Experts of a small language model: 240 GELU neurons an expert.
Below are experts of layer 11 (counted from 0) of a mixture-of-experts language model. Rows are named router (the router's row for the expert), up (a neuron's input weights, with its number), down (a neuron's output weights, with its number) and show model dimensions 0-255. Each number is 500 + 50 x the weight over its row's rms, rounded and kept within 0 to 999. Numbers have three digits each.
After each expert's rows: "comes before" lists some tokens at least twice as common just after its tokens as in all text. This comes from a sample of Wikipedia text that the model never trained on. Tokens count by the router's weight.

# expert 9
router:477512436530523471609549476514552489489454494450452524573571467495532387517444483479470584440517462475482503502483558503464532583496487532474566544533442532488569507508605586352583465434428593389503473514508411615578438558464402420464491477414530541486515447541517548525500441431518479471464493440507448536535521494487519532483429439443460506537503471548554523534513471532514511492365540488541495570408495432444630549515469587477569486491442543475445524609470461553524489517484474501487494414537574547442552495438556483440514485582425481541445456522499471529469561462430547457423580457545543524507466445557502598579505512496570491490489577547490465467489444445545483543508542473627448495468514522512403528501545514520405579572490571524475462488456440533548576464462414
up3:504530444483514574608596540432472405429619482517467472526567457499440515466483485449480529482496468451514435572542506521553495510530468511413496349578545506580470412450516516528578511558454415477491501474553528473559462516511458590499622561514511609533535435537509460490375501454482523472492515546515505465518419578463415555580548501431525446561417487520465460553418552611448459503586572524554583520479529470515506548450497532469489490532606476472544520555501482444489454423461433491481542534531440494470567468488493518489515495528450505527430478464604503459596466524464395509483583472535485539494535498420501470533455470551579516530433461594504474484516491464410559570593502509542467533507474470470437535425438502476416485583575568448532469466452500544457422379452513
down3:512511436484445522581451499512523375467536498380482495566542556454584504453534584486433454560512514594439469558510436429486420602497553484521529481471482481451540466398528468421460559503490491524488523477467454552491443543539545509518515488567491433490452533509472529605517471477492574503531490501498555526429559466501597475548453480537453528451565508533450459514547397440602482493521618473472467456513546553451529459475481444490487555510412533559495515498542554493484506495579577538425562499526444540444448488444559470512481505533497431417618452581430538453562373524521427474499445573442508532455543609507455509574516492591568456557531454464485559559426489548567389437499498490410483500549489526500537404570428520517505552421516491482469506383601493486473530546593419
up4:576448490505527531580504591499533487512511479538491418465393561470478529547503457502554490520555564447461500537588507449517398479548498483503466541459530481500481538425597476498586483509521565507469509538431430446490464490469497471478351471550501533516463543433497530549495477563437510439486412533494537565527482570549502521432457574561508588530540502484440536614496570489520568611527510497565394455510467504469468436432476543417499506494615464510482449530500466438580561488474484428513550505471377524522541466556521541488587421506391419450465472489593548528459559534437439513467458483462451514475468543431482516448462523446628429588596481508466536459426501485511565558477502558495478534475582399608494580533403526497567457442475495507499512573409628517445468520491511
down4:491575593519451529496532548484541576484621473458596426456391550568508472483461435462486461523532490499500474494555483483485433513497561553539494550417469523500558529464503560513604435515497521498567532418437528484474475466506509484437533531524596429444576628494550534514517495532446528455545391534450501508453438516542499564575512494435620433509425501438505527503500606497570536448448501551471484499439449581429500520476532515560460538483490479457417398548469460498482571505514501471510405540607521579514538465499532482541510560434449499484416500578581500378438467535595491534499568512509451466487504438490411444434604414591494580528500495480439534558472435508459507528420570532514477493471564543434505402526409467439446526496446471528538425472515634464470500540485465
comes before: ":", " |", "\n", "–", ")\n", "\n\n"

# expert 10
router:601576484509499547580507493444390618458459443490538553582517402530496413537468457454537488535497556505415509547474561471522517465480553497517495481555488492470522501545581515420504490520496528432549521462578438483548568512486500414531500475567537463487520480538554489534447485483506570439506459471516550430504422517413565596502397391485467496488531501531525518474453588596377503483496437444492482543537505562413582486562580528446585565477414519485538506535521508544577519536478502533470427439523444444482577501448535441410476530519525416452477455470586528581439475543483414484487466526545460463469434499565420534486508535513518561421468485626541505477583471419459464465600487450513529516536486525467487594526555471549453565517392503545503594420397474548506598407489494
up0:529450482500457477573515500441444488519537617539487472511533546558472514505560531547499536524436588514506500499478537491531457527518436541544582403453477568440495526544460474537463397477498477482394557481528565551478559525496565448702445505433513485524534525578415487505538480455591514461496604423504480394519451485604579480462506487514533411533506557470414453508568514530441477397601533461449538536391498489500495511582592501387446416459565451448457407459498463465503453554548595604514498552538497497566512436376528481477557553491487507468457545574496578447552520598487503537494497511521529439488461460458406504527479492489497483466507499505463477535480480469421554523478500464550510627472452419524470555549469528443447540444543451461435417458502530470431515436480467
down0:546548539433464497437540412530506530531520447410543526588450495504508461514510454483534443564523524530523528552464450516562551570511560478588404486516509491404497448459481514424385507540539480533579449480519507575442520472461464512562534533560425504533473492444504521450509489439529475551419483530507529408569473481479480540482515488408477401464518571481500513519532468544363552496536546461552491389512529437460434488587464459431534383503502469538404484428585454522502544549516512490417540519518434518499569554578565376528554497421510506435533511441434513541494581598464613496585486441554523629530470581487559474530457513510489525411495477426600478521454551474529449582511572593525543498531454539405459440487596504499495537573471497525422512425472471477483486441479587
up1:514526420447489454536456546385510522545556563513533505554429409468551521554448522459511526541560497519551501477405503539450492473445496498508497493469482429495434434445541517565394461373516526515496535548477470547516598463467418524504496519487494465468496533495441584489537490601597498486460507504492603522539539575532468491531502520435415517484489419436535504558580495462436352500564456393475502584434514389513408525441461522506492531534485527498482477475539491466522451470482545468404463463541533542551589571471547435597528488503561474545532470528544470496513572551551493293567548503538521472594487575506511452529518525450543503479579616556537450583475499628526456522555531469531570434458460543462467502466453527502441572465509479498480546422493469500434524469463389
down1:500471581484457437503538533520550478514402527546467424569510507594500539453578462494624466518505418464418528479519592424526515506557480463567456440527446547495557588557545518542458515573459466541452448589508471348485399495492491512524492493466476498572446544553475407558526511464498531454496449510530489471524436498426451528422502528506521518505455562492510494481514571552512550523773505508481422476542408505527431537484530546522396515477522548408482468483515470497549513489544575490534444516502470534442475465477455466415514468536490474497457539496523405507472467455494452601558405544541506493560531504513526484539529458512397479455570489541525452521591536405429566502528437426539546533539546489481527581474498523491537562470546435531448394540536535423433474428573497
comes before: ",", " (", "\n", "i", "'s", "a"

# expert 6
router:529556435459566491573508462610508505485373475409473558538561410491594484569445494462446491461460524406531531462510457563510445510475551566513493442501425558523514456565499483448537495489481508443467495533563355468589490528454517474553527377516483561450517428522573461558489553414410533489534510459495548570538450476464547500489483480522528589510485504493617531524455545503482519443416525509618423520525460568412517528544530506391537523507537491496453454579531421525476488505491507479453452457499489581479591565555602380493490572505521539557463455533534445505461534523466500482395454555546545506517513495494510609493493387408530520456519517527488557498567438540451478557572462495580535552478543431450531548558452487514413599513453461406611528489474446528498501469451430
up3:497514486523519408435432561523577534559519528410556494571421592445496560511587441557467495460431584572541626555505528469485567495473516452372408509482563536461601443482441484540550439425567448481427460556375544504567477435536516430406540505544501557569527446493547455425593455497614522591523537435480455472566454562518492508581497502466511502418522482527521540496559561481492598418495485563471514467534513472378489503504531509370553486450475440462519462560529454503560444546507522465418521498456506533487516449502562505492377489483439545524451496531494517496435544482529577472467572578461447579431466445532522458401490472484469521508475500517499536568486491413441452628515566472567440536513418475528429508502508525564523545511468495524491496567518526466499485445513512
down3:498516472502431441516567497506547531533423466505519497554376459484509506478454473565541535513466569568487517505573573521552477430509398536471574427494501515500409418548415636533439546501443497436476478517465527514523450355531534568440468494467479595481521463446507476536493585482477471498504500534487556548675539458463470447516474505502449510408439452487521586501542533433564478542538604574590507544575534491579495543531570457553545516552586495469609437482454551403517464521567458462465525485507508506588511555438501618438525512507553422392537541470414473439401456398448494485515444518508507530537415455480531443531483526508484567360453447474526553520504426516578469446517521505508516486465490489507547514455506554575478432472572498427532537555496439484464524459486497
up4:456577527517543494520556518550546487461457496471509586465499528546476428482514470461506506423576490485508547454419476450504509567451512506461540467542391525541520485475541427469451481439460515425525513521485499448552505521525467465513480454502531496467437524515426510479542486433300502591514523498464501561512537492499493354432444489527467483526487494511467588671394516411458504531432465572527522547516491527460509539534493525482446433548543468489527523463459487440431504520560465511446484398506531541537434646527579508512450518541469418548481470525538508492466520481484468574564440597429471426503466528460584513485516430459523506472523477554478549506503528483511477491469597470430470465434673439589476492465536528570539525476564497452552622466565573547567515613645441
down4:432469499467538597443568472489438513579639644533472477498517471465490473483488590469523456522492506514528454488521469548536489545596472545586502539516493460531479469463493502514467483470469512487480578436430485516488557606450525456533458470406441511447529564497563581478544466445474483469456515512620474499487492507548447595583453590517431542452552586446510499534456487543553531599599453594488516461513572538543446443494542530569511499479503451456566544494481493513542490537551578487550481452457405496419500538550516481463522476527469445514445487512434438519446487486418497479556402404537456443410395481501382458466502461541443614489527597538525478439518447468503428475458460555520444496510508541399568458507471530599478468509555417604469587538471514391486492489420584
comes before: " ", " the", " to", " in", " a", " on"

# expert 12
router:523490456458529511625616568533462529479502523406504560565533419544592436556540507404437559482530529485591544600517503588529513542419444483529516418481444507570602485565485530435500405523490489433489377423586429515549603555521485389541524465468531542506545518476556470562474407434538514517547500453461500533545484505527479508527485489531434537462450506585503457528534557539532518561491440550510489485480493491453528639490571487452500525588509508396474497492432500425434465525547444468467408412556454501477534602410490429433452561497595383505455505575504492500467504463397471492496506553434514507422549471536494477563533503485495544491468577452526429503437442493484521502592491515499526502508541490491463575495433544545492534498410485565473511549475457520430513434402434
up0:510426440516464528616494508441495529485620525514550455549530586511513500487642454476571428496469444509513574417536419498507480471512477482518498437543468510596325525556438513415438479487458467577526407508465383472553540551495560521550512489504502406543552445536556530487468477521517482506567466546455543548469495493571448483501409498527583465536522455542518508515500511606450489537451555456584541505408482418434492549507569539505448626541571427544531487481484503434437488508604516551541405504505539502473477473450563449522476549441490410450486522526531479522464540489512507430537443530547486554412538519461544478471464470526503500575525579490475433490457451465440442624545476538468462581551449542398527616494483469531522487369434460488509507505428558466484535514413533
down0:506425580479528507485561474483566418422502519558515519462539530471480520459384522488434587503502465398484464520493496501456502457396593568476529484550507482459575440476522481533538488529545529419518551483578536633551514434441495428469482506483432543450455537479508502553435466594592548518507444517531563426465562491509509509549561483455382570411480564376483539526488530469535471457669470491473490535498429529564528467453409513450526410417439490499446438559490452560583497412421485517583546445512485513523614525519481598479474537550472451481536503481454418534505535546560485481401543465433537506551543557571430524472455600459491487486456496518501560545479414494482511557442483489474496448592494469560515434521566501467508628609520530502491534458547464501520455424502531
up1:497461536471516520552398493475518522433455417515568440522605561401537510528498474502480364624484518508522507546499482507512458532439551532487424422440553539529529484550564410427508455587450562465404540499397534594552513513464398417516513491555565479445491449544454437510458495486530506519579477423526607518583437598499552543466484523456483528502557449565454511443528538600559488564615496523531464555573493464493539460516389537536394526503466541398504560498476469501443531475481513489531463467489521487412457461500528528506550473518556502548455462511460459489499499498488478439569461531490574447449464481550502474552446464497517607570582454525571555437575514452515529418463429557436405465507487498493479475525594549562550415571517511581427451414442484468483477556422488
down1:409584465485457577621499571449581625460471492460477515481504595422469415599503480517493538485499551406477538529538490518489518485484401441510487535525495567492446525547494547553562553504551503491563534473536405567483500477558494508489507492522447479468559503529568503480452495488393479497435556506463375644395428530396508546480556467426539487455388517459546565440530470453593485481461386551577593516345425471441396532640481470564567458484510514538514523501490466559481456543445510540518561453470524499458517529550523531534550460582456489416491543443415458490539539518539467469534499499475557467484436472512458495511580535454527426467465499512557516529491499557482500539510548465456515470471502521409469551571479521559527522574481419411486505568462496540552457428502527
comes before: " the", " a", " an", " and", " been", " which"

# expert 2
router:483567416525554490491512571516456572592537530425557526533497496509588531457485498428490420524541530545483576527563537430459558524501471503466513434541457483578522551544515518398489507461427474411479460399529504579529554532519461423465513450458482457457624519518518490480489459480508515455509475431503493507584529562490491624389455447513452500507489503592497496547493533612441537415459424567598454639443492503460526488571571561498520582513499504514599538529551436493449500502553466484463402444520476435489573509591486332451497577488537471528478460473521443572449551561477450423458485534503551462423504571566412556472507465537518489468511537545476402449456395454499448605502526451482484555463449442466505538574525525514449456567464497555481567543454457568511529454458531
up0:471542437478418524531441504434509484522518451504473424480518500465554592418483428424450521429446524505462455456469555519555428487474491516584494430498510488541497539515492511440595448490500455430454478561564439516497479437459502563583531497522588455570527517563556491460519451467564522502496537504504462569506511566450561593408563376565527573551524427530364483475450521453497464487443584516579459551627499486538490562488530539477625443371522456497501552552516572471572562528493520477592535490494536522540518501494577657470589472511478502444436477507440524398455580488513420488599364552483479538503451489537529420518522481488605461514459469555438468479525432512490502430448514510550505448482539505509398481461472591457496583519499497403511478476530519586500490497459469
down0:498509468513469455512489478552545503548473482576548566520510448545545461540507561550409521428511512434514509482604516553465487515508585545419517501449518543502482488535426501538448475505536483498518488494477647470496462460548509482524421527535549496504503461426491537547552485479504480502518555535522505528475576434407500569472552522483470577447504479462461493475571507468483551489342585446458485527441467502453499558451401508471426467370551504531477470493499565365551458500547444496596426497456469537567421475527460483506468510458575462529595520477482468586506480462557598495529568509502533444460443455433609409335566428569499614519459438520560553587482513471461630448567540499532510510448455533518567534503464479461516588561575516496523509485387465363487493430502494
up1:484401566565508555538436524494444432553559524425435517501530537555480441586514445478466512485513376520411458426509584526466542456530428500557592569467533446609450500527433495505564480441426471516456586465554462515452473495491571434562442478459493566564491498444476475504518468527501512574441395397536420518427529525537498496496564547463584535424490443502451497477598443415533526485523501446579591485523538541510542509519473545386403506522533450437422465529481539490543481518465558464423450443508482410480534585525513446471471480542605533528501575541457557488603526561573412496454476509537452563484564499503528585503517503547493512490469493522373499538503557433462497550495394572589453544544454568431527536626520481496542517458398515501511561561472438474482493477491514
down1:484499479545511515496575500506462508483658439499533556560411563508444501442490506482488458527434471552522562518539540558525480469437557477513441393519523603481587440426468538498494490507539543545568422518518500515572420436441569525454486511473606414533485520437489602416441525442571394437551472531460371445534498442487429460478490545451492538451495437573509493504482498554489397524486531535488538547454457432452468475506480487502532493551462552525527488556562491534527433498501455470450604467494437583449545509509495569497539364516510453425471462506471423463482621484510475581595569487438501571505524484539499525473466488522501488531467551500574563515509545466562579461487457409437512517555530491423546417516503513512335560482553621508499641483530519505556452449501508
comes before: " was", " is", " of", ",", " were", "'s"

# expert 14
router:529463482414466567517527501566521538497507492418518582534541478517535459557498469462448422478575520556494561502530520419533525607508483619487584511558426503606428535500570536529548448443470557487440491486548454546542407470500504453492494428541545524401403502489516540517500485460458447433534547450514520589523451539525450563434482460498493577519517545515509551550563585464459482513377496533471474542549462478484502487466522590444526500604544538458446453450504470624463561447516393425479517449466357526546599534497540484386437514445543435547434527475615476489477477521448459551415462491484479424435483521561460520513469512558482593465511638426480481457524420445541472543463545456493445596629495521466453578528509521485563482542457465447505497450527474555500457517496438
up30:527475530560469584487490497500474538513547493513550472463546581532439471532462437412642498494545568571544594525410461490456545523472494592515475467530479482495519516539600464492567542527496372501538479554546556527438443478384403535589455595502616570466511421511513577550464496406546439423431513425527542524526455536456338482492458516432488526482476464541473494564470500416474477498424496451459527475487443556602575449554531501460526510476563567519482543448452550465479445565551436562550595477467480532524563515480443472492507482483454547536523474519542553500574574415495468520427460600489501554574442580509458465408499593429503489493530500494472536457483569508465566442510508534524602563435525542392483460479554528442432503504478462442414479520468455551509447490446529
down30:517499476608416446524475514483556473437543510515523468508567485388549533491569492549425429552548497513437419553478496522405405502594492494501515531482454491397501435513513485645500461486549485457493555565524668491479533568507537522470508408521524469488540474515540611478517532517472486473551490423541400486455512422497549576469487560497495432507508425413550502506497532535457570544598568477506515582450478505448536502517527505549466533466502518440431441518421508565397519555494460577502505509448607464464541565572480515493506507537536486628528527504516516583411432534451521414495437525492461559533543526579500490512510534574480540509530467467541537451468509396514516444601507442547438481499434486541449427445420474515456436462469505460532461536495486556460462616347407
up31:470528551547451614517451597504481533502536507451465409556386525470499494433471447580470489479517462610510485430498526600473476514494499589373523368472505473566478504509585474542436507611549424476578502543461486540415498489527501426544469518570497385506490529519553488549542424483425512503500515476540498503520497525560404598483459376468447412541470452448375523519447494452587515550540491577563581477537464497501521493499486559496516587509495410465485459511503456475567532449488443513429491453505608504614537562510494456478520454475538420506525500439475486449471521461583446513445504441424472528506465556508520517526534529518529557403539478472526505489545483521486409492494530551523538563478512474545497536551445500599464545527469443465525521565424422512660483566419407
down31:534451470485534511437456423558489462537497464536569546502573611508521523457553506542518462522510437556490505595484559479586456558526518456527465510460449474639472493567414346516570491549427468485421502511501526473460484470610401459426551475437494528611474437451526560480488577605474518514555453538514458451539572464486479372454558483493507488474486448421535488442537499519469521477370510525483471450514560513504544462588570481604479428501576484544481445466471526581447499432569484581636520558459454474547415577506477439477511585463497424491533502455517570504528466393495482476568473544531450520447503503394521413495567538485586483483498579526416438509480469494482443463501531463490552474529554492520463565461488552540446448452532572515530514490484543555472566392546466
comes before: "20", "-", "19", "1", "2", "|"

# expert 11
router:572480456474498524612544554529524556442546471500549544557463482588521441493514560455464539390475534511511521579484495420463491517505534587480483505458484523554527440484496511447600499567402462435374442503552493584488444645491528495447480414518566524556487479443493431541447518463518532523467541503540584542518481503416530545476446491476542634563456455478534499501578598466486443479391510484462437511476532460474545470539525548456522506560488391481624460493497480496503563530455464517440524506481517458460514515583450503464502616471446462511375512538481402495448480459464525560457427469484532457405503462568454475468539509464599665417511546481548408541450509387524536549455516492471467603489488487499470531547533490439453517589464516451504580521489467492575533497435424
up3:527569461442517531439414575491518481465548499464531534533531502537554607591511490530453503458511487439437416537528529470378490487490470448470523535486633563481484566534453467457494464435443593514554492540543515455425598584514520481553440461586391604510432510425507511513509463504566597434529520492525585535467505459509577502453416533446468500542498405483535499460538514454518550507529578491499449547482548418415502423457442501511500546440456560490581433516463523476572413431525478477512504482485557508554377490528608513494551473614414400512495502572601466512495595437456561517512456499450505501478531496600539452580551512469529524440481502441522425473596475494549489482550465472466517462470551537476564514522504494555452517489451588577474395431448445455500480446479383
down3:558508540513506535501601557433503479499575426484447482504504559476528473510503499411440417491538567599452569534489490561487540405491436504496444496552498550423527608531520497615474452453508484567477525487438562471424483585454523527481525506515492437550532533645553464457437524490410525514523501471483532478540438539516524524500474506557486580479504460459497562509487518476424528447378519404524537504515526530493477512452573487438498446597436559477475538525532549473509633467460494429463482478569579504403458498554588524544525513353502540451476587506540518541523495529494463445460619453450632525517504508535570554425429483451509549548452531545453507515435583503496503584502478399545423449453481558522438497449506525484415463486462438552496456467372548484547478449366473
up4:424442416511507491501422592603473496508455505450509616523590545449460514461517393505488405538437516513460487490482486545502493501578479557510520549463458554506587523524540537437615472435437588590548380571504528500414490548391524427481474497456486483454609436469500551499535442452425526565479543543487397512509477486486517417606489550527431498459494505443409532511476400497458462480481478503558450485488517487535573551493465516471622424463451545436505550452531476559508484466453516444536439494394522576449568495503561537536576411549552410511526492523485582529512525491542422426501499577577500402496510490525500525555461469467496514498549527499515465432592493526515520471466600534444552528420415459529510555498455504556421537538477628540481528521493534603508536446468553
down4:458431493524435457560500466511507458503530637446473523518542512512466571386474502533449514517502502536447514513430459524519512535550452516462526504467411519488476431463557460495441474477424665519468505559404485557446455525436462531394499468510535480406523450499458451552515505505529481518483564477474454458554421472510470525598503532563448510564486484418384518538487215534515487526542507548478505457447539540560552603533447495459538510521480491497440526533543515524511456477453469507538487548359545464506551547480515477501493510531479440597536553485492558479438472522486464528514525471566498459518523459518471475451568529527485493457552475409493506491657468519594484564462593537549481552504435454560482529441597506522513520499417601576491516514492541600482577541434520
comes before: "|", "==", "-", "The", "===", "–"

# expert 15
router:545574507457494494542561545524441455428420465552477556568512506573546492520511487458485460429524520533491561532524522468517554500422467608442562511550391526499565522483494499464531398480453408473507474509594477534521481539560449429506466494541542610473468473438517457529412470488477493436507514429486562564537459458542505473398423355417377535454464508521562517525545672617524501502371492510636410516487498479454618500552548608487523509556542500463499479509483447614500474495469482566469449461514442516540499540528481430476543530519516462500426500537588474563469575525486416528484528507539514481467500543603508485545518490386512457516509537525509471500502531499546489586500576483561545487432552401453550509454539480570504499567466499553524571463474430444524519397498473
up3:487505427538509529439512447505424473484464457452515505558552481581463526525490440440426438563474517493572460544575522503599451474537535542505507478472492439462459502574627450481566518435388519507476628451497457456566543459431527384473500530459540503552458521451476509481469532583565527529572489429504424533390557441498494528470467504540559418414511512506495420466504484612518525505424508470603547598507495546497462490508456562569525598593530432387560482533503527476526527481518556525568530525496499503493449466485550429439500497444498509391502536476466582545636540424504498584489607509490581498528472438503497467418473485460479436569589495545560502537501503460509499436480541452473492557488431385554450472566418518527441529541436402538474612456443483526526495493429458
down3:497443511443480437570438550553419574466537503450494463522613442544452582500391541504528551481575521540498533412616541552459417541545528512514540567500488502507446642514484442516571460555550551506529461522412529495455534488524470464495576537537609454571489456450459385560464569523482514500475568488517534497508478504523557431450508578465576441471530583510593411548468474380416488519498468540531448591442427503556523459500458467549508451577471510481486502498567439409493566586486501477485480475548493449512486604493578502481418515414557462528474424437474542445494481592483465506547471528497569449469542411549523516457544455440593504500459455451403349558410568481498471564446492447450464474443536481521467445555561478509477451510584541513509490569467461513496498511537506
up4:599547537409506377466537529488489482521601483497528520512492552575498486525481488474563415476415406535570484551466431488427537554483456520548455498559397552403568481471472526480457509389458517442479389516511385534496435534483527496437457552573451532406510559505467516511473474576527449413492525519556477500490583501506519519481540418516469525481574442542586454559453534555561523487447444579468469530613507456524515585483533514384528507425422520565531493466439510567468537540483533434535408535437418451499445506457465617515425478536519517462523520482522411515469491519508507548522485538531508421549429511578552512529497489457555506437604488469451466526498553485458517484418530501539566584407512419545481538528474438493606579523494624584442534485510556565510502415545473
down4:530580486543583591473451471394514438549531521533429460412588459508464511489511387491546552395473471503407512453466491481469461509537485477533405506560555477468603579408514484533503466483466433550480463479517433527514532514498492511475515400480499369480425422558520464415450499447434511493544528536428487479490450546457553554543525586507487409505468523538546557506509511577573470629631501486557473501394535508559478436563425563568476521562569549488528508577541480574530444467512478559502533479477564582512540438477459538483526476476552470390453520509528535425477474468409505497448457556492466542446485480463432494475583551511560434473522477646400457556525506499579598575431593439502524472510515475474506437527564505498418525477508491530491477569486464582496443556523509
comes before: " ", " |", " |\n", ";", "%", " −"

# expert 0
router:587569433463504500625552535536496519530473541442497494556528431496523430530410395400538508475480505560486541528499501543500490514482538511475460423574520469517522466593526523451525462478450423498398474507474489649531567513523514368540485408482496551450451421547477493512447427512512398490474574486501481464564449553525544577475416450483426456482511492554572512533516602521469593432444443404572433510429545495468465439508554480503453603536509516455548491508527477483486500576527504528503409458447483577498553539502537421413522593490509428594473510502466481510470450607442483502504445470639475500418468532576482552499573509439525463450455603477465469489602457486550514546516562475581492455463479484527502542568494591463429503588502488445507557568474514557548522413460507
up0:459548469489433546531512434403466404510476462507524441554542512520514582439555442452556548481384496554507529442545521454562589454394577480477575455590429570524491546517595459573393475467482503529483434450501482449583531487484571451477485521546548553477517526412406477571483495514467527454522601526494427533541474425577472562534583558505445522494471440514502494505579582379568523456526443548431538426466485429468517466451544523542450527542430540430513513635378471550527428520449441526537471435482503510500464474432500409542593549567502513450455528473420490478549507477498470426497543486565508526490526586507480532571535638463411544488446515500490503449587575463545572484459506429476523464446474469489554460453455538455518411559507489501568506504515473473530493532532584
down0:571474454529576413519421532457554480537445516486487492532505451463584502478516588463436518512500490519578598555461398567551481361461539548443403518603512490482513537513513533489527485476504542472542556526515589559554475464533473473544495474380453401491492495469565524449477519462412472510432488445496538600493499539411547572499460581543449509666509524501444479542606517528495595488465522538468444512383537504500451490497505432456512579534432487519510547466448497435480460453508540508562497558467445511488527554464511469418534477409465506511550415601515484527590444449515473554568443463511537460470486565450489600602519465541466510459443479499459580492486441518558492514449574619539476445348451398520442481512547475522559561493529539532451525464461526565452511472477433
up1:529440411538391553563594486555500478503393546475500549549548431586425450542473548528457476495513532435526491557451481497449534571418484500532479497525460463433540457585539575501510481558407448455512502505432604463476474546438501384475472410504454477548498548480500477549556503511576442504489557493506583536568469545500507555560547472470544468486524443568469454507496481439612510422463473440489482441491541509392495586471533391450476569490472444435502461537513474488454568603537449543503538454465495465553452500515521507524467401538545476517455446472493504509483437481536444570371459541562412522542519585573488542522666408449499464510563447561528466435523532574500594445427579537488463494517533481546505511483578587493476528517446483548466517571563365496529482434483463
down1:570537449456358421537420442551506454450519541417526424572499464499551466445570549557592467504522527413508552429532513449467394488480501419562536551543478480548528619456454520440529471459529569429438463469473541494429542475454471435561507493490431525568576469533411473512465580593496569559547424525518539525470423395457459542571501524483559461479498480461452455500519592513497544522420481446563616539510633493512535473565520541526525507560418479475506554491546596535424515588521488505479527458486524498463467425554452551565442487500441464556493486525484561473540541437523519496494522483463521473483463561534557415507501419478443549520521512449453501491590497461545489431526457405547618511415445593412545500536413542535623486474536437438492466518489497555525537478457508
comes before: " of", ",", " in", ".", " to", " and"